python train.py --num_hidden_layers=14 --hidden_size=192 --experts_per_token=6 --d_expert=32 --hidden_act="geglu" --moe_layers=[2, 3, 4, 5, 6, 7, 8, 9, 10, 11, 12, 13] --router_score="sigmoid" --normalize_top_k=true --lr_router=0.000898 --extras=["capped logits"] --init_std_up=0.0361 --init_std_down=0.0 --lr_mult_qkv=0.4 --doc_mask=true
Below are experts of layer 9 (counted from 0) of a mixture-of-experts language model. Rows are named router (the router's row for the expert) and show model dimensions 0-191. Each number is 500 + 25 x the weight over its row's rms, rounded and kept within 0 to 999. Numbers have three digits each.
After each expert's rows: "mostly gets" lists some tokens that are sent to it at least half of the time. This comes from a sample of Wikipedia text that the model never trained on.

# expert 34
router:474518520500475516491516510500493505548524482482475489484486487462506484468492500511499526480523463476501498510528481487433507527472516516490483506512482507533509539450475469515478495523527485458472502534517488513549493507502484510522483428529508534518501491533495521496462577505510510509516451501486475502516476472510487517505541473490524512451505510535499494525511469439491516531555513489503460482484506492523473523508511469527547496502511477512443472508496519470496537558473439503462494515494511465487511488526536508543497528497497509503481530514503497487464472542465457500
mostly gets: " Coordinates", " JPL", " Clade", " Died", " According", " Binomial"

# expert 76
router:479482482493483482502489525508513524512504488486493494426447453465488479461507463524528499485518471514478534449495495516471486501532522487508472485504489517484502519454484534536471500522524488512449490536526529511512520518495526509517471495476491513505512469530522495525480508455506519459547500527529549511524501520470503522512486429468520504477493509501445528512507492481490514473526499447469509491477514512531488488493464576518483493519515533527493524524508491452522522515501458519499539500495463484483520474506539527516472521523502470544492542525498465475492505515515463536
mostly gets: " 2015", " 2020", " 2024", " 2010", " 2019", " 2005"

# expert 68
router:488464486485500495494520517508511515530511511477480498448466499483491500457471491544488505471525470484545519503494487471464515502471499505505485516513499486467489499469485543486506485488508506502500514471515537512486520536469486535510498450496507513487480443543527504540498513489473488527535516489533529485530518532517482518494488518478530545439480476490516529492523483503510498481504514489516476470544471464462489477493467497521519547571462499550479482463562450458478492541471457498536522510511521483492516464512560498506514505478518499506525539526505505446494526527520503522
mostly gets: "lis", "ras", "ris", "ript", "ros", "olis"

# expert 37
router:505515523505472458533494504496488479543514457485505522482478453517516489431494507496474497495514482504513527418523465547488506514519482505476502492494494530479518504493513521529498550503503496541499509488488513526519481509502470465503475456493475513484522474529498494488487558490514477539517467479494527533546500523471471497494516492480523512451504488545515516519518495495476528542566517467464504476472529500460508513534479507489500494519463533536470496509528462483542518526465480505504516490506519512495550484473541519485486467495475513511473534524521474538500456540504502555
mostly gets: " Love", " Dead", " Your", " Night", " Live", " You"

# expert 5
router:517506535510498496507496519497480495579545477460455514487501449490521522489489466496472516494494441471462495459510489533516500514490491510507472482490521514473510508490498477571501502468475494495497499481529519502490472541519465511488484515485483569484473467513527493562478489500469503497500485482468508519484443505468504511483476500470540541470484525511469479500504450509466492501513508470473526462505478503516511467525500502527525511516521527495493478500536484492539549516494453479438544503481465478515525494480559494501511519548511467499487528532504487520487481522530505494
mostly gets: "yd", "cht", "iji", "thing", "ats", "ih"

# expert 64
router:502515502491458475497496534508521477455506502455470479510520463447536482521488505508492471500514469512553517476506488510459466497523482490507472475473521516505537513471512491502527507534499538464469505528542533502503503526525523520520464496504491487451535491536498491510455512490482485465505524496506512472480480523515512490500502469483522521472502502519429468514528467467521489467518519479476522459468468508528493528563470530483519484559486523556487475498509467503526532513490493492504517579479537476496515483519504552496488504491516487497534526496496473468466506497528467533
mostly gets: "ola", "na", "ina", "lla", "iga", "lia"

# expert 15
router:500503494503467501476506502499488477517535495502516495450531484502530518497488474523476489522535505511491477469519469465483471549507500492475484457485477533526480467505518515516508493501536467507472517478572525483478499510506460508507495477494466518487485473497484480537493494472461521531478496468463504447493497498514493482532511439434526519500526501492506501493526502512479499469524528469503494452507491519483483514511527513495490541526490545496495504501541454474513508509495429530508521543501529447513512466527555546543527519498513459519496545504484504518459482517489434490
mostly gets: " German", " politician", " Chinese", " British", " Russian", " footballer"

# expert 84
router:512504489513439457538502497502518451521545491510495465434486494493493480451486468491486523495510473483514547489536449501458478526528466495520459448491526498503492482478511472525467503483504513502494544505506522545484487524513518505516489465503487510474514482481484469506498542505512528494526525486515530508515465499512463538482510491449512512485477477494524524493532491500452469492536564461477514500446556505508513508501519517531470485504469483555476459497544472473489490516456483523511501514512494472484525486506546510493498517505520485513487491524496457519515439505491480515
mostly gets: " album", " song", " book", " wife", " novel", " ship"

# expert 33
router:514497538479493468535492516474488521531525476499465529494519460489487487465491510489512512490492465521518575460492464483497464514471506457491462507477494481509521480517492496497461482502551488471447522527538537470492482496517480520498481496510481503517518482539470472530464517475482526529554504466460503468513468518496503502510538489485497560495487510466490533499489486527489494489542532450514537471503505505498481531523482484490522531542459536503466504548521515462494513511471501482466486545468451501480500491519508509499476514479529478528487499493465467503531461485556468484
mostly gets: "ache", "ave", " tie", "emble", "rove", "arma"

# expert 119
router:503472494492494498505542496507529486523530499506494499485501450442497491474502467465460470474533478483529522515522501504495495531523501509512453467507519516544507498440501478554537469528503512512467538494523540508488490465465561551489472496501491538482502507503484481512465512478484489519501496499448517476512443501536492511468528475464525519502530490500514547519541469483482496465502499470508481457474517464526447505529539513509506495523450555528481501477565471482511519515485500491513516500536502465508514485515522497480510506533551457511488507505486469501513479525486497512
mostly gets: " actor", " writer", " politician", " musician", " manager", " singer"

# expert 105
router:527514525487472512492508513512494469504502508475518525449470470463509473485491482524491519490515502495555486505557509504471544557511513485552440512514482505483478479491477482511479485528532507518475556515557534487499476513525496519521484499484513506486506498522501482517474512479523452523481509472535521501494481521495475495511495442483515491514505531525508527520514436500507493493498494490480452519511494542513526506510521509513545536519503551531475478489539474482486565523498480533499522544508460500488502453491532530494492494494511463485526533538496484482491514547489496578
mostly gets: "gi", "ki", "si", "sa", "chi", "ski"

# expert 41
router:509472508450501485521469488496459477530477498499446494502495455470520492487493502548490495473528484491494489468548482512462494516522475494504476494473511493482503459448528537534490504489542502517444497468468511560473466493519498527528459416482502504480534472524466484492484503509539468528527460523495497484524536518510470498491513456498516536456508537519504526491543478504475513506536527460491500507462528530492452512496507493478518528529467525525506491530504469488501482531499477567501498511492531469512520491489504543483495502479503488524516524516516500522497490539524475508
mostly gets: " fe", " mon", " ge", " Pi", " pol", " Ep"

# expert 92
router:490494546489478488476467533505489435522508457475516481474496466499477500489474494520500521454523525460525549461538484524465488532498471484520496474481486475492524516494472471512479489525505519454487506497518513495494481525515508485511485509519535509484525462474478463522467543458488527444520479498528526451486466502506486495458504452483523567479529502502487496523526468518464489467498523473479491473474558488506479486512508511543480522528482522498470511519489490475483526543485443503475524496495543511459505492509515493455512517481510478524485513518505503530525461521488488555
mostly gets: " so", "go", " war", " way", " country", " me"

# expert 69
router:480484521499463489507469539522487529522510508476489474459457449472489460478496488517484528486501475524504525489517506493499488492510512485483459450501479546520503530442519519518490538510523474528467479509511538519513505491495541491500459455480471497487500468552516486521478504472502519474560479523470526493532526518472491511487514455464542516468495508522461539503510488487511504490508503468481496510494519501518481504509477535525508477530505562543501498534494488498501502510505468534470532510490476461465512440512522535493494477521530448570472536517478477479484503518490495549
mostly gets: " 2015", " 2020", " 2024", " 2010", " 2019", " 2005"

# expert 140
router:472486523480506499478488528498520524531494494479496506466466492450492456434517482521505510489521487511505525508525483515512521486537495469491462500501492530529496474465494501515520518515506520495473479471536505517501509514490505482500489491481481501487501436530490513526471513500491510442531478514465526478531497495508455514504536468466535537493502473480480526519548498486467532476561512461522499490503524512487495521511458495509488483525496552534479505576492490521493538515464494517484525524491470473493537454503541571513472486538516448527508499522447478469468492495516473528
mostly gets: "19", "04", "02", "69", "59", "07"

# expert 26
router:501491479496469457516479485518489512495504465500482479506515500494518504466446459524492473472516490493498517471519467490483495536520486496479483457477505486502494478477480508527466515506517512488495496483521540559500485537511481513533475443463473490517506430498506473485468528462503470504513481454482526510506519509465490506541505475466511513484530532479520452482514495503487492504539485459473503475519465549470470502493523507509527492496455527532481550496532460481505522508479487531456537509486490433481562465510533555476494524531491484488515521535500505517481520530542470508
mostly gets: "Sch", "Col", "Ant", "Fl", " Cy", "Br"

# expert 98
router:486489498469512484507456513509476486531520529478495528485510499520484475474479487472467515474496487496483537471526507515467486503513495455508458507493462482472523480497529493523521466504517536474480500514547528511504486511520518513489495509503525561524535490543556487511468517496498518498470502482505477481509499492526491498512503448500479547469507532512451479527536479489506472480531542485533558453506503502518483543529527470485516535512481553485483486542539473464563521540501501490473486543467479495461537480519520513515491551561500518475507538509487476490494497475536501510
mostly gets: "ction", "ure", "ine", " conce", "ination", "ere"

# expert 127
router:498495502487491459528478500489496448490505482488453471493512444497546504486479485522456489487531501519513492480535537515488509505495487475514466470474479479516503494478475513512502534493505487530502529499511550549512476529520530537516479488495481502490560476539458488505497556489479489513467437474494498503508524502532480522504541475482506493502504501517499492468557443492518493464549511468504499508454519543491464468499509503478500514487474542512495528518530461472496516540504485511450527514498537483472560487492518519493471525497507496508533552536485487527485506497554463521
mostly gets: " Hu", " Pe", " Tre", " Mi", " Ru", " Cor"

# expert 122
router:474508527496479517515452500516467483474533520483479525508520499509513503503493491494489470452474473520517554499556489472487493525515490452492471502520485482519523495492483462517511514473475494478470521478533533523552500530541519537487483497507506529514504507505529462511474527464509527530504487480470506467563495556545490522493510494496506528477516504493472514504536490511478477485503511480481531462502522502490472518502476481513565531505434547472497480528539505487530507531471445472461523491476509515498532480482524529511501507498509455507496573547508480512487454493469480498
mostly gets: "°", "que", "ue", "ige", " meaning", "ove"

# expert 144
router:498467497472534465545497530494490495478475502466446485445503518478493523494525510521468492486534495487477488496534476514486495555500451486454494499492494506501484481480489500553441493537528523508501501497505553513536506523497499536509482457512507520490529491483499449527465528454488523506535462506485511499495527502461490497540496489477530505488516484491514488487507461471476469497555505470487512481501523547454487549502481505505473479559489545515474512513516489445498531536518481519499519472495485479489511496504543559490540472483505493524494513535524498490495477519508454546
mostly gets: " C", " T", " W", " P", " S", " U"

# expert 88
router:506499515504514480527488529471450525503556481479446540459502484512509525474495492518437496444527481505527467510546492482464465509483482497476468518457496509535500489519490500555450499497481524483500569519521521508490473520553525538537493486501457526481488451503519505523486511480501512517519497530468538511503469518500507500524501506453538516495497460490480518487517510490510463477538555473478493463508528484521506523522505484496509476501486540520494499532527508495521527520496481510493535504510505466483548477499498504515509546510532501513537505537484508486449499500527445528
mostly gets: " each", " small", " large", " high", " another", " same"

# expert 102
router:497500493476503484507483483503460484493499467479472490495502472482534511472470501524470488493548472512499492471529506490459481507535486467511476448483480530495464493474488543516488528519511497519488504462522530511539465523506489545530478467497505500510520474497478500516486551462461477523491472491486506497510512486486492523506525457466519493527538531544506474453508449472449518491539499474498524514508507546445452491499512494482513494510473529507456533504554471464501513514506478529501533519501490463487542483495537543486512520495484496512525571528502501524490528528516461563
mostly gets: " Gi", " Gib", " Ol", " Dor", " McG", " Lor"

# expert 91
router:518454537484488499545518484506464478539523443448463505497476502513468491462512459526472564491536447495488503485517467488469502506482485534482455501520460495484510517469502483521493495523523460455491532526501484508508489478487487523491467470526488524529500486520527485510454566496511507526521442497493496505509471515487490492507549480429485544467501504530485521535527473481466492491555500497496513490498519472522481534500527493522513495526511482523459475509490482491493476524506433474487501517503516458499525494521520512517500525497489490497514504505504511474454479551492460495
mostly gets: " Genus", " Coordinates", " Clade", " Binomial", " Animalia", " Died"

# expert 45
router:522491509505487491505507508584501531531503509484485525498497489491529482491503520521459501504503490517497511521523473501493524524486485478485477492481502482511476461522517493500467469514477495498460505528547508531470445517489499493500469514487506533473543462454504515539511535491498478480563489503490495465473507516504497497492505524456500524492466534525468485479514506503498487487555489472500521480527525538495510525510512512498503522538498477501501488522536436481521551502514497500506530466506499439508567490507565538520486483485538421519513523567465494484466507533519491514
mostly gets: "amp", "yg", "erm", " psych", "enh", "omb"

# expert 135
router:492532460479508478508464508488461498526507499461504516473487475485501516480516477495466502464543453528534544455531481488488518504507482514514450508493479493487495494525512504569458510488512503498504477497521481488564491571501499517533494478497482517515497502459520488522483517473500519505499509456523480483509476510515522496485509490505525506501519466519479504534511496475474518483532581466453526504491543513491524513522493491499520517485450510485473508472496518508517520534467471498495529500494468488468522436563537478512544491528536496517501540499496501515461487506541456545
mostly gets: " However", " north", " south", " December", " east", " west"

# expert 148
router:478517487515490475475491488523486463516518463453441496492489426462521510466491482525466491503519457501494528473529506507468514502535478486492475450474499520475499510508500500518473501493523474515510491468494512534520473515495474508519479466525485506497525474539494495501475529456460478503484464496520490489499508499499500526518503469440534499491496498534515494446519468469486511491540507456506534497487513570457467491501488492497503472484489504521474545509550476490517520523477485498494527519503509486458550453510534513483512517506494499504534553558499488517468549496521442525
mostly gets: " Gar", " Dor", " Fred", " Ol", " Ash", " Ay"

# expert 157
router:517480495499517455506521507495474511488493503503470494496512495466505475490515451515516511503503499483538464501517466531469486517514464519520500509504466516490478470496527469502480508481484481459468503522514539526500535555504510516515459478551520527477534463545506479537417532476504513479485514493521483465532489565510497517506522491474546490499490524532496494510498518492501487464552493462464509470477462479482481509533502515461494505536460508490505509514520470491509510524455484525487507558516528495508522495474513540518480475475530458505524516570485491481450472519542507528
mostly gets: "ici", "ci", "emi", "pre", "mi", "xi"

# expert 46
router:519499493516494444528485506495498481552499520459460467477475474531535486466491516505451533469481482483480528480557487531504517525470507502466483511450522474485505485461494474530452495481550541501489517493491497507506512503494508491512464489490497515471513465524509468515489521484499504509496488519536537453541491507489470515517506489481509518475510493514504504531537459477490513501499523439500524466466542544466478518521491490534487493509514532556486522515512505466544493546498440491497478495525508450521559505496533530494527528453514495525478550503514503523491485496506472529
mostly gets: " Airport", " Center", " Corporation", " Hospital", " Railway", " Foundation"